Weights of a small mixture-of-experts language model, trained from scratch on English Wikipedia: 2 picks a token.
Below are experts of layer 3 (counted from 0) of a mixture-of-experts language model. Rows are named router (the router's row for the expert), gate (a neuron's input weights, with its number), up (a neuron's input weights, with its number) and show model dimensions 0-255. Each number is 500 + 40 x the weight over its row's rms, rounded and kept within 0 to 999. Numbers have three digits each.
After each expert's rows: a language model's description of what the expert responds to; "gets" lists some tokens that make up at least twice as much of what it gets as of all text. This comes from a sample of Wikipedia text that the model never trained on. Tokens count by the router's weight.

# expert 16
router:493517519507435499468507493572571531496434515479342446429547472535499489554512494504514500501478477490529425490494527505520521493489504494477444480520448529489508495477489518419552433469528495507424545520508460522447428467551533509481441524514543451497515460481587469508497480492488451438452381456501435454497543578493419496579430525531573474501518492512446525459479485434455486510446527522489525544489493545457504483507572499513511534526570550449436485544509489445476493476492489470484535516518494380465517607468497478482510493547491443423525469516496492486522482495498528501527465587568566512534443518549456528463474494533494508494487566535473497503458566502484466429578513434537501491455470524484459536542449537461506533486528496426430486417509462481539551467537485
gate0:497534447509540439500495479503461550492581446494533467497455500479490534538438539541500513509487493498447549422553518485496469514518481546482526520470458483462535499521551591527528445485443529461509531465501520487565530504476448487451537526430463566464609482463482501466509551507527468466467528522539427515498532523500552500529437519474515462472498559433463455475555375448475462511497523554481540515472495555504587546490519552478454553466568494424450514529555538439546468396556526485530489490429509527477484462441516466475482535501537542493508452510521472471497579540432545571527526505557437564569492585506543542490460415542518521547452491549465530558456463516469599497523499481436499473515504488472457495512486541587498456494498513486459525538466519485494589536499445
up0:517454476548520609509480574548522499495489488469471503516524476507482465442478547396537447520537501440484462527468490555494541615495461463564458509515522561487468466469527423463489495532541494517460492468469517470419486539508459521602529438511529491476450499469565455524444495445476540555464519488486516546506436527488498503513517460587491532497419480573436535506490496503492517548507437456484541530432440483509491497537469469526597539529473577520583485522484409543486531526463557478458471591533509493472531537573505501508471456536574531440514532502499536468474433509535489428441508490447534484456529451570485406509543490462410515474485524503593481446490494544467440465467513496501486489462489510550469503478549498474564486490525529485549505469571511500470493416520491
It responds to: Possessive 's and pronouns (his, its, their, her) plus determiners such as one, two, first, all, only, more, usually after a preposition.
gets: "'s", " his", " its", " their", " two", " one"

# expert 32
router:483513477489475502499527443597542475385555478536410501517502507548541548527540501590441489520504428484474488533451521454568479522510490483533411508536440474485476443500519498477514503527499515511519523487518492466485436440510533496484462486523451476561429575468475489472516459480514530533507456467494539470464499540424507492562449457517593417368541483461491505455429448492523508504545522570465458436524481549488484466503515483510495476495530505528537561547520446477461525545493463474466498441509535530557505548485507512566654500497531499542474517454475449521532545534399502519476579485494502489523496469469497472479515496555503520471514536458484433483454506471530473511494492490489425518483496474571527526424492477443493545426495419523482557575589507503514557500434476
gate0:601475527450496521470517511538558503545515517558500529517493572468484444495506472526519491499576466433505437514565532496509591435538448519487488495456564515476458478568503527484467574469531549490602424518506451511551503487600458524481420456535509492502539536538536507551440493508559481561434509533473553481544522433548506444458424492516482452511486527460484493439478512512496508437577532458535504529451545458539477459553464532518437530557533518556474478548518451541477499487497438519468487529444483552488519485578431509414500516474465469490477515503520441480519499486467509503586467548600466494575486509520511480527477412551523433507526469422479414513517517439497494510502533473538541532492497408475496519506439531498524504571567514524440504491492566482497484494563478
up0:604450508513524490479533549477546488507508475515501520546455475450505515534456508470512518512515503521507553492515493466421515514553523593421537538572525496437527520538476511435479585414468453508498475451473521465522459475626536463510441473530508444547483454467516535528405505543598508526443506473515544495491508482515465449492539477529446481568480444479436423502452504515428534489509528472493567508502437470516417438597503555485468508490524446523486496614583466520473547483548422453483489489575444510549547533500471537497457506485483539520521537469518457486464431525508494555493488447541464437529464532497495473516539477551492460492515493451462467500475535459504495570492519468524582535486500527473475492562441539529545470569513499473546512481496585551527447488563535
It responds to: Subject pronouns he, she, it, they, I, mostly after where or that, plus line breaks and "Personal information" headers in infoboxes.
gets: " he", " He", " it", " It", " she", " they"

# expert 27
router:484481504575482517465523477480522498527460462467486489503454482548521486487486564506487489510493403518440473502479533397551527543482497464618423481468477556495452482557451542369466434488475482486555522472521459428476545502499446481480506455454463510460499507459553501538494494380650438554483506529495469512539471479496512445510507489544491471464511500577405488555520511473519475496522524521510498548479511514471505547500526526586503527630496480466507480502437493430480432478451509502492507519556482470459511533519499507478478475559567480436535512454356508532491463509488490566447493429466521462524490509577457517452553518542563538508499477482510513475544532495473470498559550464531501518541524534507536596489476514500527525551502537441477495449487513507485471511503543
gate0:444483511488479427572457456445505477576458480534471518491505496520486564469525544466520453430469571461485501566471445476457474507499497476497470477527549488487571437506472515529458485440508492466461521488509434570578516460526448511512543572465486629470534447476532539541542412525498532541505560472478505510418526458525510511464456541524550488503422552520462488507498524492481497463511535460511479464499489438532514494548497514524459469511545531488520482531437440475489437494501458534492416570471524504427511493444532449486483518567524414535537542573509430535477481579451544500539484505475489495425540536510535562589525437490477479491463524495525521447496543554490494493475522505523502515520423458455409503529485397567526509502521529499492521513561467527610597507537526
up0:544498526534494560421541535550498478481521500471556468498556479521519422478420417545501529595552439479523538489523506552572500528490458483435493518480459446575483547542580519498512478499517552534496436485528573380383450549547490500493474546545492444546477559501537433499471584468461486414504479459477529472493479478448484540471533524461453513474568444493487545470464514526483522443487477474485505512508501521514490531471498525492523523476422466513472489470539538499481548495487534524541559499500526510498537477511474511466445458461440519489529457429499511488539502504506444407462529498570506527555425501566534431504535539531511569498529498475518529536434501467487525567500483530446522483503536561554610479515542555485532530500495457537502442487394494451422447533527479
It responds to: Section heading markers like == and ===S, and pipe separators in wiki tables right after row labels or names.
gets: " |", "|", "==", "===", "-", "===="

# expert 31
router:553482480480551514468520561496506596501507456452492542504506472520502508458493510515540518509540568462485456512467515473449525432506482535491491448489554466417495497514474515451518554403547490540588496471503476482499474539522429487510498492531510487522430486445486508491493515494548485503464442487488491457521540488495515458531522536443530522572510488472421545495415494525563523534509469537501560478536497459507428465509501486483520508542524539555529471523508481433489551510442439483476511579418528476510525496484501553573583491609490489474521579463493519467499534577523576540479547467566461478528488503538490481554434467591615495512531511512502465519508539525520463512578491596519507566628511532520445499470410495455547497463488468398598569502484540499514515468485496
gate0:449506516521501505533508431543523456536422425468487442535425479492549513530488516502504506405513483459474462585528506514498454512508435516498438528500441475512496486475475430475539483498439536538517558563453498538563518422440450540538483513546431510503557560493409485516455547473481529493480500540489537452462575532538449512454501450508495494536455510546453524469440550507466490559532473507450456496467413527479510460572569504488497441558542559470466525481512519524495480491501471481448525536513484505453513504524537558550569537543531449547549493553503446489511548517560522475444481530548521579502509474432515546435544428483517498510427471507512549503444494536490512437444500488622439494463520454462486430435512547498489559515412522503509511530497596559491504480571499
up0:579493484495517457512489491478481523527476485571492531498502461528547561485497536550483504487470478503517459433459517461517512409457485498537483539465554366551404507557499502486502512527456485490457585476513495455499533483512484558470519549518523443481469449489469483489455481553547441499541474549535535516503502489455466523465494589489539574451492524532510595487520547561537508467492603504541435457441498458538532453510389512475467566512528491459476559468506503591515567521399542539518498474547512567500443544518543447526452477450515506513525443544483548487437471549491478461551504446492567542469458503444433489490442506546459516501488547512551412509476559513482504514550506442440493468594545433479511499520514542531518430541477538491538451480518465478526489554511461
It responds to: Line-initial dashes, pipes, colons and field labels in infobox-style lists, such as - Website:, Genus:, Total:, name:.
gets: "-", "|", ":", "=", "\n ", "s:"

# expert 39
router:396484461482406512540442490525494459477485502586489509469502486486513526520507493515472546493514491507513488482504499473504508449515510493543534574430467510518439475509532522572518524573523485544487530484546509484525483524521519492470484539496518518530550471495501396536495493487483513498487325499535491522555453503543506555505476482475546497525495498495567478519511505414541509525516536500493474479478483479514519471491494473462527521555514550584496492457478464551490569497527593447467494459440454482549485566491482530530492498497553478575504455520509454542615587394543486464487489541508498698559464500447557519390449495500552504488475501502477488496417511473514529502517470491536491493439483496490520397469498516493466514419492497500462509527551480408499454483490512
gate0:529457483553510489497523471545499465483443448478503493437466502497509508494415493447528509491518542514539463514556575468521463554491508474557624446439495510478445509431470510495542543468506442508481519498460506516502471560552526543444500467543377513463508461419505467520460482479463449479480431454474474475507504526479502526529486454543464519489522481577527489546495465518514568471529462544433535444508497489494494465493490522573522491508496495533566514507522427511509540498566405537504484494499469492533441514562508539510457520524545517541466577506549498487578522518570486512495482543499467499529529510430429501457574509552479519488535441527536492427465481442549552473434545487581486470477556521457602505413383572512505474536456471437471555445507475490599444521487503
up0:485459506484575428496569479454528504443531512489477514467483509510470523464567418500468480389528407496469523517541451478484595536528548496542482466507470493499493474577571496475502490566545534473582464527515477567446467556516443484594486517508519533529536541505489509557450553487563513483468524502546608503521512445560540502442566485473549467443464557463461398465506524481490465525528526531488436542519508514553471465505531458535479519565524504529518499572442528501465497414505531528511461553511505474483504543438503495428415464483501477467524510531473487483469446569446526463565498546483575419463536530546523547440539444511479525496503510495512527530538515529535528472475501541467535546521465528468445475549556481527541508483511454500494603572515527498519525530595465
It responds to: Pipe separators between numeric cells in statistics, election and sports result tables, plus number-plus-semicolon tokens like 2; and 7;.
gets: " |", ";", "2;", "6;", "3;", "5;"

# expert 10
router:414441511526478503476498517545508485516438483540513510513462496473495528486536512518491557544495515476489502508501436541512503503513495480489476488548386485464512465487519462511539428485474500502463565460406484470548423570485421480485586582441599472509553468442544481493501466521552535515496467544509524436594477546563452544495478485475480480565516451498487556484458473523502527530513507496476477416507587475533474517437545527530503552492505530486468534467500491519478564539502465497493528451393479479450453511528471498530454471512511491476457493424516478548514485551561492435459538552536542488491499527593554498445420476506481513478491619503403615505576562536480473417544450549497426517471516501487541463499477526533451466500477570485491552540526513515492461527472507
gate0:445443547408511471490544478447447532505480522474553516504587563523520447453530542537501474479545488513462529540504549393493524501540445458542553381425518469450533550498505477475514461492504515509423464512407519438506465480467547468451462570515468457515522489464498473512526444447543530448477570456476493441531556442477540506500520541446500521536528487535501472450375454519500551486561532466436517536432476546477469585495519468485513513529509553548534537518581553577484545467513464495483535537513501523520530496521537542586478497556532487557522569474510462509502488459555516457470539563474531508577509471438565556421482510519433485465504519459515529486482451457426518490479465482488498485492514549507519465567514543487521481555582504517569477473466523486536538517508504
up0:527515502535384512494529508507511496506513501509466555465430548513548497528532516484512480547553532540541486495497480404528493473509536558536516451529476512461566546516457477429469464534503546477513465459401533482503558505519497549482511517574489565480457499492484486487478526510489474505517451505552465434466482461521526459527471467518408479433476514505517531492528499567453491518453505533513476547453500515509438416556499434501555503459557504480524544536483508523531459447513494517550505476531507510577452544543466516581481512491459419535534545520447524548502537432428531504535441512553493485505500465489508518549482539519577432501556448537567448532469413484455499468494382554631468458458538554468562521544533536537509603508508553443512516530536506495555460573518434
It responds to: Digit tokens inside numbers in tables, scores, dates, statistics and ISBNs, such as 4, 8, 00, 215, 160.
gets: "2", "4", "1", "9", "6", "8"

# expert 20
router:541487411457492514516452468484526516457478473515503535513490501519545480484515547497496512592454469506499438510517470482462507583509482469464444470487540571404480498509448524502495527547422502418520435508510478491399473516561492477454619536505495525501495486489452491563476470486520536530547517510511516498523568610585470549499451485458550498490538518531500475484509469525453389509498460489490529462487547503543433546496571428485507462489466494522495521449497521458499524453471495464498456506511502435447411471450474538500532457506485482547451533480465494589552515444628563496535601523512447489533511491474481484408551497520551499484459511531542483466510462462564465557520477553488443549460504486477522597450430582505481512447455521507482508565495483490486519493486551
gate0:550508504571489496481587471485480530443456537456522581501516508594589495478522489465547453373530457466545524555449571419492478478501425518522527548554446472510535493535507441478490547414544489519537516427527476516459539484480422496478505492426555500579523486486485544477466520564522568471516510505468474515496477463384497478546493529530475432543467470472448496475546489425583489555438474552512504466447504531504540499556488479491578479514460538539487452490515473436493517570446477479475525461501421510522548519534474494585497568539440477473541528504494483522486537508460465540521456570526519499490440538498512572478556468487509494537570517458529558496577513452498517517495463518494502438544531421511538513456469512533513512514513486548425445531536486517521506459455452
up0:540493503468455479487534521505480505415556457522489447583492476454494530436473516521544510537458533451495465486504494433527490498480495436549518525553547489447525503445507533468495466559439516498424452505453479494558500494436523474499475497536445480483440530521488567500490467506489484544484491436448519406538460448480452564490503554534451529530513532466430535448473474493449549480615503541494560461545518534555520552449556497545410494468500520531536595483494491533514501482528532522453532481419600459492470457572440517463419471447473486592467509535467508514576451466504545465531502502494603477519548547577446553472539502498507542464484473550525457472485414492501422536451510487479517528482472458469510464547518531454526571504553453446509529433450499489516513535557475
It responds to: Commas, often fused to a word ending or year (s,, 1946,, history,), that end clauses and dates; occasionally year numbers in tables.
gets: ",", "s,", "e,", "a,", "),", "es,"

# expert 15
router:498496512551507509396423544523534537528515450552477494485514466497464437515513518545481502506418527543440492523505476531480488470518498446449549515472442547504459492486489511510516462562408386526464440500396500520511499425533495493454489527543527521482504491419508527474498478499525525450541491534421513547479499512513495523525490497490483558441557501464488534495510486529509459496584526490478473503552505618511532353437471497526522471457481472562462455534603499442481519529473459508459481476484578504463477534498471491516429491510481496566471502486415493505511452458515476528515492464489617588485483506495526519544445491498440509492663457496467503481543539476498550563472469470505463533449481479524473482516524466524462517534504585512495455397538514460509483493514503
gate0:532499516522481487501541588391522541495541486538479570460511542498471497480504523522494491542531454562507503575489509426436559489406449540484462534475520483423506499459474494560564503533479522615478525528433480486572436500577505473481490520541562460465486501506535422518558413518504509522564474548534552587475510522453471558476517492549507490544480547544481521556514506481473459474504473558471494442566543489475505531516446524493475540529541411496532496550510443493483482521500491519521486472490462514450503442465456474446497502504535464521490554507531495510450447512519456498551495428436529381433533553528607469488489479521514519465502532420487493517496502587487553498488546470551478528464523455396492490495483485417461542481511518600555537537465476484463519456524516
up0:441512492501484479476426379566507449522425495493545392489444501473485493564501457486516514493457554416531500468553461566554474494623512433524536433515528490564505502512535533532441508442466488398539455471582519503446547487435488517475501495466454521505519547500462537493459538465517479483470530456482463421476485474512480435558458498456452538493556475453502470482450512527522575518482541464553516526445441490522467461493532494507521500496494554501474536435512543532536543473463552479477498467489520512569520538523566480544504514495427574470484451493452512442561524426528537507453475537567472604552441465489453501546577540505452474558532490585490543507531506422508445503518463522491477480538479497563467470531488522541495447518501491456443521472486548488515499543470463
It responds to: Newline tokens ending list items, table rows, sentences or sections, typically just before a heading, list dash or table row.
gets: "\n", " /", "\n\n"

# expert 35
router:467456503515472500489541456506529520459512500516527559475455435456463409523506514544433554481484520549474506474468457493446547470582529500501473541485531567461502503543477493449486484479396501453483456524547501418503427503492494448449542490536453519449586378507493445600573481505513503462455519532532488478519523503473493418528506462476485489515559533470532504483487494450529508547519566523438453495504488462551502458456498487475475519476511466592451455576530487519465535472513459508457533469486529471519540515451513488416449496498497512567482472511464466465549488561472522514507460466575476506526531554471465544476447515513488490515530471522367583464471569445465543459519467534532503512520454549430541455563500459500530425433458449453474598498478594476483490463507530
gate0:507402435509497462522451497570523471523463480446548429476457478463559519432534466433452438538484533581572512523455516531476506489540526525493563444449477518536489515488512538553455543500510535475559455476532484507479522527508501503519476496532458502515477485514471495544492460532512422445471615618555522548568471452530571513521481499512406468468498498532532494517531547526500514482540461513483519432506548459489473486518441510443458458490422482599489464534526458500527494443481443442465502494475487478571423550481550566408505494499479515619533470473408532466472473469529454488503479462510484449591480569469441524523488507536469559497416487484422523490467542529488480448570491527482474542546455501450511503545438504471500525529515442497470540514464496498518539520509495
up0:504505480451484509531439508499520537489506561480499473415549531516476502470526432525531568504461466500465536518556526545518506505561530496480512430500580561524470544488474550473517467507481525479543501517391488451404512530469505533530543485554450529472493412423483485502465492527494411476440479547503515543496450489434564479447435511493499505531515473474521509567436532474555465577510494509533503475516577474496504521477540410437512482530566473509456518517550455503578497491549516537481561487468511481459494571555501503572557589504475475516619460468467551497415509510501483429526435533526543544502489461549451537537527501565493501463500550520499503495525458534506509488492568476445538567477455515439496439577395549530501416489539482464525502493535469453460429506504470
It responds to: Short consonant pieces inside foreign or rare words and names, such as g, ph, č, z, ob, e.g. amphibious, Mongolia, Albrecht.
gets: "b", "k", "z", "h", "g", "c"

# expert 34
router:495517487538518531491475412561493468524520508524520619491486538503517462540484507547476526482506527499508473451470497489478471407519503516626447509484500493417484476560492557522541462536430524462420490480471509489460480526506499440451434501455483562536496519447505483594522489393505587464487507516506421518500464508523565514497462528469511497495546563450536460466501452471547387499527501481473554552401464541504418497483512433548521528512497490557544451509528546457525452514504557438465481485490457515497495500488489539476533510499533482438478442476530494646507514437488526485461473486456509590519453522516476528511525453536518520502549513495500512482522554538517498516515484432529495535526449529606487460453514549478464461481482421493516591597463492452500543484499522
gate0:489433485564496477604538497469548540470563469504483503460447500445541509507520556499581498474513528466493502544475517494449557496540524451547457585465511495442545474574525550487576485561459456526455502493534478516503514456503509585465506467494512523517461460541498481526527509484479505468504479511452564468458476564550461563517516542533567630515549493567466518439510475486490515544480493486535477568470520505562497558515488500566492474513503575518520557494525516520502462491437535561501453551502527519564520530525437527449520496500482470484495492483546463513455568480538541487510470624503478497484500624501534469509536504542581534582525468420498556472546482474485492429556480583580537508508505410493482480468472540531391479509504472516532486517472515464561451490473572
up0:470468547451489483539434452506472493573501442511491472477452497543484425531510422442521487470524501528477474543519477566483476477540455520488501416433535481505446541527535423522517504458595541517530474469527522487536502515527404480567503526486480444528565521433549494470484423472477521499550475481597492488486552423531502524476513540471534432526547545441484463490547500508466553480519464557457566452500509467505482506472437543498505446464485466481451489483473545536504444532482578455456543507497515435543518497498495522561494450536433509525478547559502482463407448570448478452546526506514559529464460480512424526465506532465490553481502563471536565531569554486508462530456482524397538537485445541448571572443482567484544505511562510409473485501537506530459478514439502
It responds to: Single capitals or short capital pieces opening names and words, such as H, W, Ch, Q in Qatar, plus de, des.
gets: " D", " C", " H", " F", " L", " R"

# expert 37
router:469481501493498519529553528517510510449435457457529513602490488533446588491541521482516497525499476500515502509487537502442565532475491443502419525527504507502422548513477522441545533456527473473559463503479491479435505448487529504495556540517471481490442502480474413482510466502498529491470519565462436456464531647466506464547482445436534578527530476596503508589475493457524456513446574496547519550540534469503482516521503487507504457600494478540459502501530495504468481501484523506459539424405492504512467483494426488574485468490507460539415415448544476487540415476519622473462530431482531498558508494582525496509477483489515508446475509495435482418509512415534593532472506472496506515482509525521534465560497509537526499560430498565524521453545497501465499440530504
gate0:490477554563445501441496475439570543480531496480578502576532517535501490550499484511492502436463488524500473602526484533485592567524494542518465496488538554462440519494495504548421449463522428488512508472486512521483492518537547538519490428610522466521463462515519502485508482502447537542424462559500569471510534512552499457546458565494531556462468502486490419481535454437505540588522506549555458463463545536506522446479491514522544523557464460503486486585570531552475477577549561461525524501514454462534521482475470485495566522538538547460550585562504515426491451441531453459504459564566523461481518535484490542474552494556532521482506488569556509492508489449545531530509543568562526544551523457561491465473513504447504449543519470494464484554521520507468589539516424
up0:523439516479444496522489468458463524537531505514543518502405548544485473546576540470460488535477452524501530427491544540518478468480511520512482506463494424500501483517444532416544562536465478543502499451610480545524538564458427522459481562488423558579461553546564465535473541519535438488549448446519444474513500495529517540427518516543461491522493567451505518474461515504559555503502461478508466433455589547482562536479561581506432526468520563494524566498534475503524451476488518535561464469494488473497491540465553495493498501525464504501567436497477565467501527427532589484496580501466464525536566497453473502500520489409526482545523528531490553538472445532538570479508498499482506418548471516526492554482462536548437568431414459475514548524481456504540474537472514
It responds to: Function words opening clauses or phrases, e.g. that, which, who, when, where, between, as in "Given that", "excavation which".
gets: " that", " which", " who", " this", "ly", " where"

# expert 25
router:525480486471499514470490506487493507513467505487499582448549499655561417548502493490498523540502525502509521554485524462539486415510488533519464525408530464530533471519462503469545587411504463574475531491523489523455548445588438489429463512540494496549546487508598440562525463473515515527480490480510480497548544540526502549518487494562506499506510533477489526416446480503465501520516505529470513501368494485499500511485532472569523498495500441523476521472580492427479563583497586481504628455450536475473423470461493369455512529576473523530480442436530476493497454455514488478507564510520522524588499496531514522493509494547528500491527505519476504491453509458521565534465467497498450546544454459493453506553492540486510543552470441475524497564504525517542450474522487
gate0:530499469522511485479564529554538533486519517525410447448587507543411499449502494476533527483497511438521473527443563460475460488432398486493511524527433481551527488510505541558550510452531443530487450450444414426445491527492475539491500499570509517536460490539432437470507509499516501438440524483523424549517520535511528458519549499458483537511512429464482476520423458499479454550487479512470518532457510474531479455489430428455463488430469465475433505569540438510516533532423481472468512431480486531496425565512467555513431470546470431521473432501506482555460432539490457524453576437491555495494513474521460425519584462546542496522539428547503520537546428414545490471441518493427475489517506485440553532491512492501488537501480487501497535482540485492518443532481451
up0:514461426470465463544565469564543456513476545549406551517464517509519512512484506536476458524597455443540553513478463459472570492583444496599561502471505500562546533464527514499503461540494580548492508556429561504460582475462521493483523486490452479462443494498541434441515460439497503495469589562515460515505580502519501487578545538541521518505543501569551460435480530561464532579428541458519459503530508463473478499468480452547450473478482493440476468527519432479553504426460464468537513470591541512502469480499534565519447429565493518554511475516538473499446533513505501454499478537570470467516524517582523464443573464519489482519468499516560547530559505512484524470527509410421444504496440521534496509481490510493508473529520474561544495487518513556504518509567489
It responds to: Semicolons, colons, en dashes and commas separating list items, scores and places, e.g. runs of 0; 1; 2; or Mississippi, United States.
gets: ";", ":", " –", ");", ",", "s:"

# expert 11
router:537492465625501513549466507473508494543489481576393476510501483517576476498486474484498496549502425552462503600472540462392494467528481459551572529459504513524492530478482497520467511547502496508460478464494458495518463436545482517519581478504553478494441526488456499444458520509516587443482501550448559437540551556471436517535501592503491513526489509454524555544458489525527613526520514544539535458509474510499512508485509429488487497530570524488414559482466495464523559517439559517454462498511446525475472527506470479496565474509548493477481526491505528502508540505566493499534522525561543515517526587566600543498440447514588543407446513441553508499481479457488487519502508474514477488498534557444464538455491573624508550500490446507536539467490543492553495518501509
gate0:539460449496508487479451518432468506492537468462428469513451428537488516572468490458414543470544468479451452514481413470448494496432503445563510451544523543533521508472496509432442540497494475518449540436499523444499453528416559519440554516464465502518490532483476451443454529537482446512496481406475480497551507507500461496495521476522512507501490472482522469518476528527500484493504531487525468486539562526534472562492549444455503526447471490524487578494484544520519547553586490460456503492554465443486571500536396372482429485527466519516443488496474456497428617520527527483525528445494573495516509494526465523451472535545543455508535593525503487496500556469436426509491481576562458483498487504513403464540473502503588543472538481481427508423517456499521531482546538
up0:486466463446490442476484568516482475598476439527402427518517486474507531483451434481442481479526472559462516522445529467556520505436537483469526490482564473492480450494515493483508514537519515508470485531489525486468523486501559496515520446533478552495572528478526407477466543490475425532480436433435439471508433518533505474531511485528425473539531518489505511578471492466505576475463503452408561491470515472460478565440467517552453560472475502507535545469535529450510503452540455429450561547510588467492532490550502580493495456501458507522518486511555486542510519517526476467478508465472577484460492523412563442452430519546541593433485568525529487463417452533512441502492478564488527441483465496459444514490493447521453431481528519483468514439518559463513547474540590
It responds to: Suffix pieces ending a word split into tokens, such as ing, ation, ated, s, er, often in headings or prose, e.g. bomb-ing, promot-ions.
gets: "s", "ing", "ed", "es", "ers", "er"

# expert 33
router:566430463486505520547479429597510472530497490617468522494471497499487497508486503499496558455469462531494473483470452430553514544511490481531457447524521506425457449511507497515527468472503502572479524484461398467514453485555473479552430498489464555544410496381487486546532493444480488387465513514538509520524515539476550511498507524534501509519553497436476489506486506476580564499542498493517523435501504519528499495462484494485524532502489448553483443523435490447467503530524529525453538574508462515489453568452501577424516494508486504450558466486520441532517533529539505550500466532489542483483487486507488516444492500459472524483619557512398632478512571498516520519527457486516508553437486553471529488422486543451475466548513579445540504463481502427571488568508465
gate0:585463470495443442509487440567484524558548461511505472500428465534501577476504555472479479528526434492432529523371495496477415515533496567490499404530535540482526441498536524507493443466538501507548528466545461472563439465530478533489474526498504499543490459479552544478467523468505535514400462499483465513525500574551487503485510484507481475475479565551525464570482453531531468484462504491570466536570555462499501523501506558476497521511544522527513490474527461458488520398527571545500482569512493513517456507517454536417466485478472465491590489491577509565503502503513505499471449461414487517489499507550470558445470429535542508555520519502413577399497539433503576500498548495453454447470488540464518456472530479527459392530580509509472506526481506492535521533564472
up0:469506551469516498495511414472498490504511512463486523419584547514483440565527437522499507531436461481539507445596525501539606525483457559510500561421578476550489507455432390543540455475541500512528452480526549553448473448490467462540482470520519472576519434474503483468498566548579485454519477454538551528478520487520481539523509536470376565463488497515455463465431549562471496530497422455482488583487517516495469491509496540497474515466526463549524492516451559499512473574496521505489505461612507490478540570500550509541516522508539534552515524490457505476528485562506413480484540419507525542523480478516497493477541510477467537431445544465542465564487482516501472509508444564450564516507546541532526536490448575555486539482443537458548519526523543522447506481506510
It responds to: Single initial letters, often capitals, that start a word split into pieces, usually after a line break, e.g. S-econd, Ch-attanooga, R-AM.
gets: " P", " B", " M", " T", " S", "S"

# expert 4
router:544476490561458462540479440561504480497488478518503522554488465522474473572550539503457497527522510509510534494473439507429490453592465525486457471549461503527519478488501497443510492437557500486497490493475442499433405419516465456433458550500562577507544610498614522530521476444550544516461479493525511445575562501577539524483492538477510469548535561507535548484523484465500514499467495516519555524468466533389495490479496476509494454525473520471432514567519505371487491574512533517505470488500452504414478505494518588486556494505520475598474415483490468512519460474488482496420451512444532544524503457518549506479506502473520517533472563495528539462472580521497469484594442481470465530527491539581525479532498552569512440415487473479437543458504512476492504492543510
gate0:493523529470511514583480575494564504442575559515547559547523496543556460496479513480450473497482515512483504480505469463476497542529504414563473455490515436483424563556477500559457445464537529479459477429565504447441473508535512453574579513548441541510476556490494454581516589600527560485525479478524416537555531486496447470522479479521478511478527507471501459475651471519503486524464605474468499461492491469546411502521491474554497476499469510474425431542481441488466534507527506529472477498429510468432556534413532507494542440555585433506512561520496548500511502456544594513463454507555550468511542488557508509486435516497519493527481447486475510528513494505502493534481524531481499561518465488459453501531572476532498477501474464518467503471488479479465478531486420
up0:434518554527470520504548518517517469498506530457499503459466517431501478513592524463508481550446463539493521401472502531507503447527556494485546469463499475522498486527517520449550491545516468478555482527529507511442482486594525524487522552516470535501528470431490542568506579457480579493516483441524454560545510425471576443497557488482463578574442453501516547542425517435540511555489481547507461521438467499489500618452510477501523578512504436467543561451465474475479499450535510511454498510484479573444525438504491513482507488598520494520522549489472533487537523561469433516526498461512476508462490505540469611462558531438568431502570477532543486474470472533486536501490553505522449484486494583505581509509590583505539497497500481462569430516492474473500412455500507
It responds to: Digit tokens and bare spaces in numeric contexts such as table cells, dates, ages, scores and coordinates, e.g. "| 1 |", "aged 60", "3–6".
gets: " ", " 0", " 1", " 2", " 3", " 4"

# expert 14
router:477523471473483507466541482495531545502487514557455507503496495528518491485500521534502495518451540514368531554510445514500510446552498504530429588478537520495502496563504550510538571500434496501506399488410426504550441512528500494438535611526581517502528560521458471450537523492491575447499438486477498457515547466500513538502484597531558490458488567476454494516456487465474416504502535499458502476572431507539545437504478403497525535520532529526492535469458520482472500462540464541492510604516420472527486541487492517485516474519500543523499457478496500498498478455557495476509555491472531472527488530554518521574487487488509491394536514493502515515535580550522493489552467520509405531532507505431546556561496518547487489361441543489561456535577520527583502481486513
gate0:494502549540536508536600615447568513476499502549571524475502430510519441442472482409464442510517552440523486566467498498498485488541581488485489520499538512440498496503521553413530503497468514428543549531499469395404430427473494479479514526495521523496570529468563486463468497530539484461487474523502475521456486439511510473541399503544462586503468510527454499507438490528491564495517522542519491492492477436507541522491456455492454490512594500579581551462459554465506456487515526488473445499579522566572508606433485506482503538516493447501532560539545470525536528482489504501498397531513534533487504527476539503456491454458500521526513525521487482534435516519543493512422492538436459549513468461453590497527439512528483475496465505514445516497506499520559468441459481
up0:496522434528461504452442475529487502497466558423472480494539454496461440463459458520426525549510437443438503467479487550413486461489527544533463468502499556509471519490406452450515514457456523526521517448510480513561510551531490492471515562477546523485509548509425458466531543472495522413497496505561541445516488496544451517547593543530506482528457481484520488474568459538501453477451482540525547554565566416521487551420521518511489585406501574471471474481498506498487481552506496477506444518546531441465489495542439523508525457530570493541486400523509469563447490481369430539548524449463536519445455499525504483557492471511512479493483522519511511550487553477458484497490547467475465503476575499563525579486585516478559518491528463534449536548498531536550437526558541
It responds to: Short vowel pieces ending or continuing names and foreign words, such as o in Augusto, a in Marta, as, us, os.
gets: "a", "o", "i", "as", "u", "us"